Experts of a small language model: a variant of SOAP for the experts, 9012 steps.
Below are experts of layer 10 (counted from 0) of a mixture-of-experts language model. Rows are named router (the router's row for the expert) and show model dimensions 0-127. Each number is 128 + 32 x the weight over its row's rms, rounded and kept within 0 to 255. Numbers have three digits each.
Before each expert's rows: "mostly gets" lists some tokens that are sent to it at least half of the time. This comes from a sample of Wikipedia text that the model never trained on.

# expert 11
mostly gets: "Ken", "Patr", "K", "Jo", "Hen", "Joh"
router:183123094131140138106150117110192098138093123154083079098128114139214126152140150118162162091133158123143102119154162059143112115090097130099089119143162106169131108125151118089085126102080179150103120108170121113198116147104147135179163161181122147063124173093108103164144087103152128109176135094121151182160127184084172147125142150181093093158063097159100111115068184116077108096150

# expert 16
mostly gets: "Nav", "Ste", "whe", "heav", "Isra", "ste"
router:161143143088098136164129168101132111156140163098091116133153100137148095088089057110130114085143161124122163103115143109092091148161154137143166068115159183134124087103124089128235123166157116110123169170129179100092112139093137079105107162181095136074154140082110139108180148130124112133092137144084142109120164154173128076150145145171155162109039093131153170100151112192135105143206

# expert 37
mostly gets: "You ", "My ", "you ", "thing ", "No ", "... "
router:080129137152099140165128129203119142102095118135105136086106171118137148116075130134087113141166079068174115132173133109159089120096122159077173164199068122097102119088141113108095151061129171103099134119100090085102133168114147095099123182084122161102092111112186132209141183176143119155161173130112130112184117142080147102146172110164175114107107079137159133147190108096139103156153

# expert 57
mostly gets: "ester ", "Old ", "Eastern ", "Southern ", "Central ", "Western "
router:155107083081126130123100181135131089120090177121151148133102157124107151178130135103178090081208143190116184153149079118210133122142075117167187120140108158138133076112163101164145130129156127094118136067078141180135104095085149171140171136114058149109140098128165163172065148113138122168130120117142115115081135107133118085118078133083065172158173103102158140093108098090122105154117

# expert 25
mostly gets: "Sir ", "USA ", "William ", "Charles ", "', ", "George "
router:175143092125128170102147117078195152159115178161105132176077127146142137131110141158155130099202144106160103157187144110158102131115102133141194128133148144168111078133115152123081153153092120126086056121098119132095116135089164177178086113118158096090060190081136096186119124102135199140164172138158170129094089147070095147124065129186106100113090103134135107146129131132113086155161

# expert 17
mostly gets: "Hon", "fav", "hon", "G", "g", "hous"
router:078094066129125172134154080106080120094127127157157130130165175161108133136106103130142123120186123133147146098115159145118174105079195145091116122126105175159164152119119187111144110070163108096101099088092142151133158112085166111152078119147079180157154135055096156136102119151182113095141151118096154082179060133098155095176067110114099152166124064097119170072117123192156145119126

# expert 55
mostly gets: "az", "mo", "ra", "ó", "bo", "Bo"
router:091152120115132107110159107138162068099121147075134110143128154117101102132081137085181082125086168115163149081088117150059081159088123114098147126125132096180158095188082160077215157196124130111125171135164127131109140144130126106142159138136140151107167065128123189181140101129179105148172089160119147122130094147114143082110159094158172198133118128181095122084120100106193126132178

# expert 23
mostly gets: "Soviet ", "British ", "German ", "Chinese ", "Russian ", "Italian "
router:154049139081112096125087128089138143157115129150136098122098155083116164154130160142148078117154103133157125121117140075147152109154144166163180122065192060100112138146137114075184126114153099138115140100178122096082134144089105161174085083101141149077067068129113133111130113142141149165101098091106134225121173206176077098164124128163110167089129150165108127182132124119121132155128

# expert 3
mostly gets: "rather ", "“", "become ", "became ", "be ", "more "
router:118071169109108076145127088107153105105149161133189133141114123149189143120103176150069096161135122091154077182141136110138132129174087103102123128130146072152139164104142170134150134080091098127161129096164103098109185145111089141160124167184122153170125133129161093099127114062128151147158201142135171194108133122090143185158164091151144164099127104111129111211174108059059132135110

# expert 32
mostly gets: "eric", "Af", "adel"
router:138186147165170112126126197069161134073076178131149178121103104153124122148123114130080086164112105104119153179067157118116153121191114161109161137130137106147151140108159127125129108085098105154100116131165186137112147145098174099118149104119111092086145132146136083181139134081149093117155125087120185149125099081068114086125117132097142065121130178087181113074079159061179137164195

# expert 62
mostly gets: "quar", "sett", "short", "main", "import", "plat"
router:142160160134146147116105157114124170121184102161113088100189159090130166165152143109121137122081170126127096176142074098104121146169111191128113103097112118144091176145162115132103063101075122195106114078112063057122097122084087091105133166123130166142141081182163157096154110127156116146148146167175092132125102142115115127160142118129171120182199149089084137182143157110074161069160

# expert 36
mostly gets: "pur", "Cour", "cour", "Gall", "Dut", "Tour"
router:101113105110175137183084110139115123087079145097083085169097132153094163115153138108120135126120156086102154160098108158165098070187128177110117120089123147164095114099092158101137120128085107138107100106205191206194159156114136093129202131074145105105178145096124108093170110109160158068172151149099111178131156183105117117150088170115128174114138167108140192136100107111113155152123

# expert 30
mostly gets: "el", "bel", "ol", "Febr", "evel", "sel"
router:056128125185152143077145145090112113124139135181093164116121119110135117139137145077101147134132102163125110146107180145155099121105096178125108083126122154112152051110167103128113149129119172068182182151090111137135131102143111108093095158142076159146182121156197133132084138095163120143102076134133068104147156179122104114142149132091143167157179204162108182026182095132165123130112

# expert 50
mostly gets: "em", "expl", "fem", "Em", "spe", "Soci"
router:091097085112125100144124123161157079075140099128078133095099145136147087088193120094094044122160122143144139148137197159170151102078159088080177127107153114131090148104207134170129146165151199127130134139145156079088160175145114084129104149172130106176098096131132150149194138140153078127194151107110087107094127131140116118130138126062068153145134107168166116098144090162165139097141

# expert 10
mostly gets: "Re", "descri", "Ha", "real", "re", "San"
router:127155137157130162159143119147122083155056157154075141097100171202096149098158081136141174107137121111119135090187113151122075084160092122129186106179142100124126155077075143141104126114100067129136086118134131171070129155050135123139148163123181103106113147094176132103113171157199109179188093159082101193103128131121105112130094122106148161150088163140104148090159107080169130122138

# expert 53
mostly gets: "== ", "Location ", "): "
router:126126136160179104128126109115128143197183208143096115148185131114152095147122153102105133148139140166130132157131073095099151156175154136151146114139093088060125166184048129104143151160126085154182166074152184082157146087162095104134157072138130107179115138112104132119056135072086136154087115133097134136097099110164170146120113147097080121095111121137125183185142085081106095170108

# expert 56
mostly gets: "suc", "trans", "Per", "pres", "prac", "Vi"
router:162099158095166113201148080070126158163119101103107076158131085080122182117130141153147150148105109133147130109105088080177113153142124199082127185126161126092138142070121098068137123076120102166147137178145091187126044127136181131078096091133139104153101140091132164127110141127119114123111163059138131168139095209122113185148176078157132123133172124151116089096158136103158129136140

# expert 28
mostly gets: "Fl", "coll", "Bl", "Str", "Cl", "cr"
router:109123054120116167174173141138087145108165136108148102133156114171157150132121114212144123122162143147157108117110060071138140140123133086094110105057082165126096136150178168107172086150159183109141129182107147153102085069103100141155120112153109170151077094164150164103150115173128077085128093094121124083150193147130128132150125173082150151062146129133098065122137112177094120142186

# expert 48
mostly gets: "east ", "south ", "front ", "small ", "north ", "water "
router:110087119103125112151101177095183115149162151116133156162115121089103143111168158194137053097107136127176131075173087109187115060124159101086141115150127139119115079149145097097145120107111119090145202148116168125152110181143145157122114107099106194179099143068122115142059145152134107130078091121218166084150067093147151094149072150148161145138107144148103119114176091130135124091111

# expert 33
mostly gets: "Cent", "Sat", "At", "Si", "Ret", "sit"
router:112134134114115125201085103168143069135093151097112147126084129120081205090095094132102122107131173086116134194122112162085087103097134149129144159138141078173163121119106066138097135125118068066067175090167176157146088116102161152160155147116169066145138157109132094105115156130197099074074179118131120093080124122119164104133105155121151146187112117165107128172123191134124152142149

# expert 8
mostly gets: "John", "Christ", "Steph", "Ed", "Angel", "Rich"
router:157138136139133076125176155176168144148125064165140143101064138182080113079160107129119185144156075113150134102114183114106132147130121169132117101165140144155110132087137093160128135172073155060069127099174159128169126186085191154203170170151106122096125133107107145103173156100133097135122098092110141153111114122071138076094097114089201061137101175128107114163107104144137142148139

# expert 54
mostly gets: "St ", "Bill ", "Chris ", "Joe ", "Tom ", "Mike "
router:138138085122177130123167200140160084096129121138092128115100173136153168093108116141150100200131117082165161073116114112085171116186041086118141192154141102161092116110095095106102149149120118113161111150086089161149166135091095106123076097049122112140086128110105180172133158078130127142153134118149208124154095081151142127105091125179115116111172182145128103094140135086160091149103

# expert 14
mostly gets: "H", "M", "S", "D"
router:052100092144108178119172089143114120067127127108109089113203116150192191167174125151157154151129152148126088125083117191104182156120170090161127147104093131151129142127130166145100096174173193160102110172104151096169146141192105082110127158182106123120145146120099170120102112160113100135150072067171094103099102115103162119111146087128158114085142178155106110142109138143085076115087

# expert 58
mostly gets: "disc", "addi", "equ", "inv", "resp", "tradi"
router:182152138130142156164104104095076103103093150089142135120187138097155093103159143136153092153145159112155121119119119141122122093077122088131069160139163100142134089123155186171214070107096115160091120147078115153154102137149103099073136165110120157103143137082136133152154135078058119132167130111208103188105134152124107179147161049170174128182140089064096148175105109127126147150149

# expert 49
mostly gets: "Russi", "Ukrain", "Swed", "Hung", "Cze", "Bal"
router:168147143150136104094142144154186152118108145137110145109112088125134134099078119127158171149109138083110144146158167094100194104113117150117046165166087118178095092088112098171118124086076092138074127127096144125166192124092136126163139120153105087116141176158135110138119113133115091161128172165095152069100179162164104132143143080190102179072121226179138091107093139127129164182104